config = dict(
    n_layer=11,
    d_model=128,
    n_experts=64,
    experts_per_token=2,
    d_expert=96,
    d_shared_expert=0,
    activation='drelu',
    moe_layers=[1, 2, 3, 4, 5, 6, 7, 8, 9, 10],
    router_score='sigmoid',
    normalize_top_k=True,
    routed_scale=1.5,
    balance_loss=0.00245,
    balance_bias=True,
    init_std_router=0.0286,
    lr_router=0.000828,
    vocab_size=16384,
    norm='rmsnorm',
    norm_eps=1e-05,
    tie_embeddings='early',
    optimizer='muon_variant',
    lr=0.00952,
    beta1=0.9,
    batch_tokens=32768,
    seq_len=512,
    train_tokens=212400000,
    steps=6482,
    dataset='wikipedia_en',
)
Below are experts of layer 4 (counted from 0) of a mixture-of-experts language model. Rows are named router (the router's row for the expert), gate (a neuron's input weights, with its number), up (a neuron's input weights, with its number), down (a neuron's output weights, with its number) and show model dimensions 0-127. Each number is 128 + 32 x the weight over its row's rms, rounded and kept within 0 to 255. Numbers have three digits each.
Before each expert's rows: "comes after" lists some tokens at least twice as common just before its tokens as in all text. This comes from a sample of Wikipedia text that the model never trained on. Tokens count by the router's weight.

# expert 18
comes after: " |", "|", ":", ";", ",", " January"
router:174162133136145121107141206142088165120112094062135156133117121177112069104145118133158133072124087129144103087159134135135078093145111139132180100135105138090114139134114122184170106166076156104089141151137101156112129160080132096113066067100164103086100079094068156096134155042117070097130084196126152102171130100157093079140124128185105159133107151187124093126170142129118116080129
gate0:085145119189149147073116165158142102077099103081157174106176126110162122139119157165162149177157091133134092133170097124127094092123167154157131105141104086131083149168131114175054109100107170123156085142118144118085109103152158132133078075147171112094102056082115158099134127156146046106121070127139175206140168149122121064169177134138107168090097142105151130124160108125088157109152
up0:102155111187149166107128157112155094072139055069159216106165138151175127132123139151146098200108089127129111112184134112138082103125176136146125133148112116101086156157163110136084131087088153086175106153135138118093128102127141147105085080138156124109094079076122125141124106178135061142081061135147184166134193145112162082161162118161106186110088104102115116118174112091101143104143
down0:062120114161093124095158137162150181102181134131138129110158162119190073110138162140148123167141127131052087115153082128125137124129147120066208162114130166140118132187154142149130184103120100088108167070140153120150111107043131126118158095187140106126119113089132166141155100115111127126206099138098132147102127181167096142113181161173114167112146131060157172153075155107068114151142
gate1:119204148061079112202165110170129129173219067097108147158140119091160131101106136143131080107170082168219169095098059127181124185115138175103113109159145105162150155133139126168133099131112114143082131147154170124132146160106164120118118106120123102127104146106170121147126128121127144109177156181113074111170155161083137133107073138094127161074092130144149120161133093109135182110115
up1:142201142114108125202153142172133092134195120069139195176184152124102191090107141128111089129152102143216172091130073126187099138108127167125075109143124090171132136111119123188139118130149086102092139176137164131153169140143147136104105117101139108136117158095135130141097106127128152080168150165119087157165138128059147066097088137090119171059136128180147101124129098094129160117104
down1:179156109127146090136133151147127139175142110122133175129128098143176175097096170158089115166170120116118124135059098072119128097086164144159095195145136165103148153146067097127088173110140146149102087116127112103123140163041096074154140049168084144106093070133142103084099105139119113119119065146123115114112142136163178128127115074122173191086153143092104179097087055133132123102112
gate2:133137081160139147114109136172160183102155112081201092153142103147075111098128162089141166169185166112183078127137116128061118099145110148178158093128124107118077098114116203141123138135136156110127093171108140130180124143194126142121062118079095147118099108096054195111125066116125155138096107191144096083119072178148147152137147118141125101121106168132155109137160125088090130069121
up2:149100068153157160139116129167164182105122110119177103181139079200116135114106168110105157142167166123193083128103151139093136121162104121176174098132128141112069130118102203158106154140161146082091103172133119129146133126155134154126047122131145108138118097142029150117133123126140162132095114148181156078143059199169112152120113073124134078139109126089153106120146121098118098049131
down2:175152135160068116090209157095183161107127131087167137091082102165069124145140169139096082134156113175191168168092089169098106129221117186150134111120088120095106155096123171162130122098171126120117146181151101129142159091138157129128135120109138152107177158109177114047127105135123127137118103123137086109157136138147111156104087087103181177147074178140121171107123119140154176091110
gate3:177226152167206173144129098182085163134109169159138118090167177112167137094166103131172138096142085111117135084092100120163120084157108121171140105154112161095132163151107131069151141126147151127127132130118149119193126115097182137090098087114161196137183105116103072116144155142117124099066161157130067168111123103125105134065160143125059127112172154114106156098087096150109125107143
up3:196207191133200181105140099165085147084176150130150110100140154117169149080166123170155161093111077089131128113104093118175101070151094122155112102158124162113159146134049117052150135115151141130088107122139137102191108161126189148094119119130136152102178103089119149079183158118145124107108168166120066157122100159140108119065134143137073140130145121102089141151079131135142126126126
down3:112158139143109124180174126148082180076111148117080114118149074152097134109148106123155098111090165140138071176110067081121127154156130139096086195094119076120120125127124113110214098164124122156070164083130090135089164127136145163098191120142089071137114174062163104118091117087108170095142111152101135113103093069138174177114134166132138107175150079172131156122133138163059133109126
gate4:151113130105133135116094162118093107151110159096108118125122104162110141148141139129149096064149135130094118109128205145151185055097101086162099142103112113074152095161097111185094156132095071088104129117153125131087105076139148113177088143167115107042140086173124135153120136124160118066155101143057064071139164142154110112084139097112112096133070162151123071138091050158148095113104
up4:156130158066128175069052125111101122129086157109065107128104117134141150169143139137102128076124119116101108080134179088140213092108107137138123077124115143073137114167074106181127238112103100075104108130147087120121123077117162112136091145167123122088154101163130129143149107124134111064134134142078098079140163161162130091096131087112126103159108154162173120158075106128195129142092
down4:114032119099086114094126167140146095182104095114089129108120125151081136206125157141133152162188186095106115174072129160118179096112058092096120149143116136109092176136140080126149115164104141118103149141155146043091111118152071126142107156106104159052152151144156139125108158148153064064126156067144145094157136134135126069131144097126128111132115147108086152117115092160149093103083
gate5:104099123116137132114143126061111191107166109140129113075051108113122105115196093111150131142144101127122142117137166136099131087185161177144085054075143105118103117154143133210129125172086093093152124238116114134140139117165117065131089103201082111091115186110111123135143109122098150076118116134150152130096102141166069163161134159147077110130100168164147088134127118127105132115177
up5:117103125114139113139102100107125163131181108116150115094053095111102123134181100115171141160178138153136137122145157154084131098144187191147088075080175107142104127129158143205187090172091148043156091217153115149166157090194107088147089116177094111097118172114096138136126128125074110105121099134142163114093073144123082153155110177115085119141164131143130072108142122106115113147142
down5:130129124105107127165099131142109136133124098113185110058096082128118156137159092098167112084105125157097165122118167128080117091186060120159144080129114127126112081138199233183154111159085154075144146154152171116128122103140186101102088112128167139136167119073101140157206148178069091149116160171150136179144130119099113112163115181139075149130171157147114147113163147108119156151101
gate6:113141099122162117131130184106160148156136120081129149127121128085144171170149111075180148148175115146156056073131162125183112101126138099100168135139141073129088172157142086210104114140151136152102113175090144112110135194129108086157143065121137127163136147085131097157096132040060111099193152126164094134149136102099161102103146122141139150158069135189086102137156070120143174141159
up6:100153143125146099115173183109176125161121165125115147096166133128129181071162126118211151108158108124162086135164172130158129127157165044089130126107130119114052176128138097199142126178146117143166076137103142101088179172119135096128133084121141151150133129115143082168114087081093133118161188131159118120159150142091189084101148116158143167153072138201061136165144104120138152105101
down6:130205121086126185158093134105102095195142077151147093157100158160096175114135162143139085158086115102144154081126136138165110120176075139167163082113096099156112138135068125128112137157121155084153144143128111096129164135189120119119130104106116158102201058101146133186134182131142230118107130094127142154131132155083118060122118127095117163118125064130144129151083084137078103163162
gate7:137160091112174160092127123109169204192144118112156092138153096147149135060133128160176165084151132125164179114159167173130119163094105103144134108154104162078108124159162108182143158119107159130140159186123113135123168140174108082174132185131186104141172127157097082107138149146146092072114109140148155107145116075123139146105123169160148121150065190197123118173142140112176053166161
up7:143137125087139163093140134099167166172138147157146130125106121169117123069080119136154201110143149124180145146154182189134151139112131098156136094147107163088114113139159102210148135121125138116109101192107126137106186163198111084159138166135192120163172137161103077085171074139124094082115075142145168115102094086097151117146111130183133147101085176215125123147100135102148062143135
down7:121158089120085083169123138090091102134142057050159043177117113065134141102146165144162130106061108088114174049113128151121159101156094169119222153091124162118124095097103203164104144149108124144114088135135129137123186110132135092121115126118114144111092121169159153154122123153139201142158152185081111143130128130160140152106132145140110196140132104163130164125075119101110144160147
gate8:138182130108144148116109144117132183108157074076169095155084098132100128160108162092100128124069130123134122102186117133058111156113086083098145125139185069093184069144121160234070136153097100103105160114102172089104111118114082146124106148119162122118116095104036159125116131102114101133119073151075157112170095159167102100159126137129087125155117139065140160117144142109113108158090
up8:100173115143136181115111126121118189151141050048143100147101128126083138176148149111117130117094105134156112089181132092109072126123079088074135124132204075106147068134126163212097106138128087121105134132096164104112126143131128137126085156107175146093133086124043162124130152070091105126159074174099148131174125150194139102158155136113085105143159063095157151088134142119119125139127
down8:080113124111065178133122173093175122133131126091132095135123088132093110119186114091115127113148156157092068167106156101167135175129092151141132126082065110113145036126138089156099163126113145199114145179191103118110135113151152132136143149151130151129187123125155115096167124086087133117086133124132122136127051142154181174138166117163115204177169131137082155179161179154081147159089
gate9:069151119081125114156137142100098150097144089104131150172128219185116165117153140193128170067139159076145109092098147093111145090133148158086143146150134117116154123117162102196146110081071157116109089158103158139170123115164145140153103131147073133111094144079099153067149113137157198095077069112143142101144128159104101163139122085143134171154125186092136126172173104081195111159141
up9:117124136084149126115150159093084170084146099094092162187136186188138150121161121180094185072111114057134111079092179107127139098136152141094133110145128156116157144112137105144154130066053141092104121171113130191178118120153142150126087151163097147122081146093092177059146118159150187115069103123135158113172140148139124141118136080140126168136118177108152138178147106085207094139128
down9:185122196145132109145144126162105159079084167135137176126157156157182122151083126108137118128147147113133145133154148109152088213086084133136140112114146138078141123150096153078113076127110120104198088109086140175163122148123088120124088163179086129166129095204108133152195101122179113168061172123146096175126104164148168120167126067148132041119145167128135134070157134127108130138128
gate10:129149122118129137103158095017123136158114130164123106084150138112175165129103146143118054090111123184111152117136151114137107165107110105082165156119111137124149071201164123174081185191092143163118176157106133119096154126152161134138133134147155178090115112120122009129117169122110110149113139155143170147207159142125121111096086100159143134138113145168110164166111108091187081158143
up10:128136128123127160161149112000151185155096115173133090116120149118152160158150128148130087118148147208143128149166160144110129177106130130100149127112116159140135118159142152173065123155093152169089118154078135136081151183149181164136087098115147189100139134129143031121115133084100138142145157121135174132156184165151167130110082099147147122164111146132107193168128094100173098129157
down10:081157116090165200129099125136123128192107142165129088188090117090182163108157143169107146186068183168117132137080187137108059109159130141095107118155109153184147127157148126171166192147168211160072115121122145159160099138150148124154175195100118131134142147110163088165093095125114113106175096115102140094149135137096152128081141130156110120142075158118125113163141119184141084155124
gate11:144078143180166147116112174157144104149082124155084122102168106137142088100211123103137145172106062130090140118169171169135114119135151140067137123153103159105076185123131140067145081122104132130097120132202120129181116155119110075105170133140143115119180147098152151111144106114111097135185152111133079139175144062136162116165205169056150144120121066106147135124149142138075138063124
up11:142115171126134145140079198171122085120116127158073147082168088131155070119231123128136146178098075112060123129184114169157117105142151093068123137144118118125106148103141131092155073126144128148114104130156087139173123133119134059129192096165126090174142142081152208110148114088139173133158146136146069108126160080122118136167180167092145142121123055117141120115144164138094111109103
down11:195136121137163135197112169080187050112149173080160089186066171124122084117190143142129141149103144107127133094165139153172125148096030155104134109141117162128154130137067155157126119073141100103133096175132129111097121114147137126116060112068185096138107115123112110176100140117161119131104114149085129172184113116107143104116098163105063127106108170145149097139114158109131189158138
gate12:122133120080169130108160148107112180109163123151142186215098140167195108141121069104069140079096110086162112150162120102161123132127171102116192126123167130174107118189173122129119131139058118095106125157103126076175144117152134116108115081181170121170095089194133139142144122081167145110102180122186151124126114108175144130077148123125149104213098113126143124183156105160128157135162
up12:123129145095183125127138166127097151109147095113130172207092137155188118074115089108085148069118110070143100136189130121138101135153161139103193107086135157142117123192171132125149129160043120123121098155117142081155113106092100142109118050183156150157082084189133125156134133077141119126096185109173146114150151126144135131097182130141118138200089109090110127179158079130110189120129
down12:134082111183092111165092155143078126113165170079107139090177149109060162099155097134156074131115160115131108126101143094141186060190082082114146121093135122160071079129136171112098141105078097174157137086153097136159146070109113154107159125134077100095167167108164143145113122133196150116138136175123141082135203160130157130155169129117122085145098118105088140105112130126144056121186
gate13:094090127136135075086170148065138134092116124136157139116120149143121170144133145167185112102095142093137111136137125102171133104132163108096169163124163159033167106136085157151134165115157176183135181144088164147080061101126117128086156129085109088150085166123147129106174148177103106170138115154119161139122135155178083126166105143075126153161135195132133088158085194144142056167176
up13:145073116147091122093164151089137127096125124105138164122122070148155194168181131219174116148163161095175140123134118099155110108092178098123136111136143172069099145119078123130118147142116144131112158174084110152088079092120162135106124145105086078149110163124158156096184153187114026153101089133092179144105125162173116151157141090075147142121092163156103157160082162140099116130171
down13:097105162097133118111122114201174123104124118138169132167086140082156083112081128105161154088149123096142170118147140097154157123121148097130128116178107098103182120103170054137123119114160184079177123108124153155143092133103141115088091182113099183184126118171140092155168131123134122144137167181160117181141065082114149166178084191121136150160167080114170185100163204104113109109097
gate14:078125153217108112091115178096128171113119135166143151103115089178152087091114178136145110108098133162113225110148143120159079139107091088103125122179091164131165087198119152080169179167152135092133132175141068145109097137184110094132163172158124124122152131098099138086096122178133147112151103079133118101154136114090163127083108116172134134183090125146100163185098157131138144156183
up14:091086147210144115110151113097106139118104107175191109112146170112117089112110216120097099151112154148153174103096157079141126162097103109155106128215070150183171087186141118113134177150169140060139117133131098112113074161166151151124151138119136080093111112108147091083111123186153105148127074126108079097131136165106141128112075144212148137175138130102143144171113144138160114138160
down14:105081145093130074126159108096128158098159119123127136138134117200152092096123189146155114091152146107135117108143156137090119163096083155093127176130084130071108198129130113167180192174098156168091181148117135174158130117184097157138138125192125138140146130120134090113150141155098141126195136147142122147124090130093097180206153202147127213152148113093122184124173087139151136078146
gate15:134133138113098129129199141133125104059136116169167106101170143128153092138183169194121148137058116102105113101123154090152126147112148186132101183162120121169130139123117112198176134106106171156107095112196136119182092103090185154146150026152077082083103090132157133097156137175127078133125125136123174125154159141149080166141117126199157144121129132110142103165082117106111112183140
up15:146112116081109139154196195125134125095151108136146125096162159118131096150165142189119132127092110106128116042140159050190140142123112155135122120139125152148103113109110121169144160148091178169101122131177105091156085122070149115131154024172099097040113069111147105085115095188120074110135117126109172096111172119143083156140141146180157131137129153129122123135069096151122129175152
down15:073093107235148103129198137159122134131088127123129175196083134161091110061068173143132090117105145124122080164163122073107101116124091147119095096131129125133143145133156201106079149101141145068150149108109132155140176182035098142099120118121115133119127151116122167090147159152094131143113135185115156136162121105140130106102094082140102134112168075147133156098116109156215145115143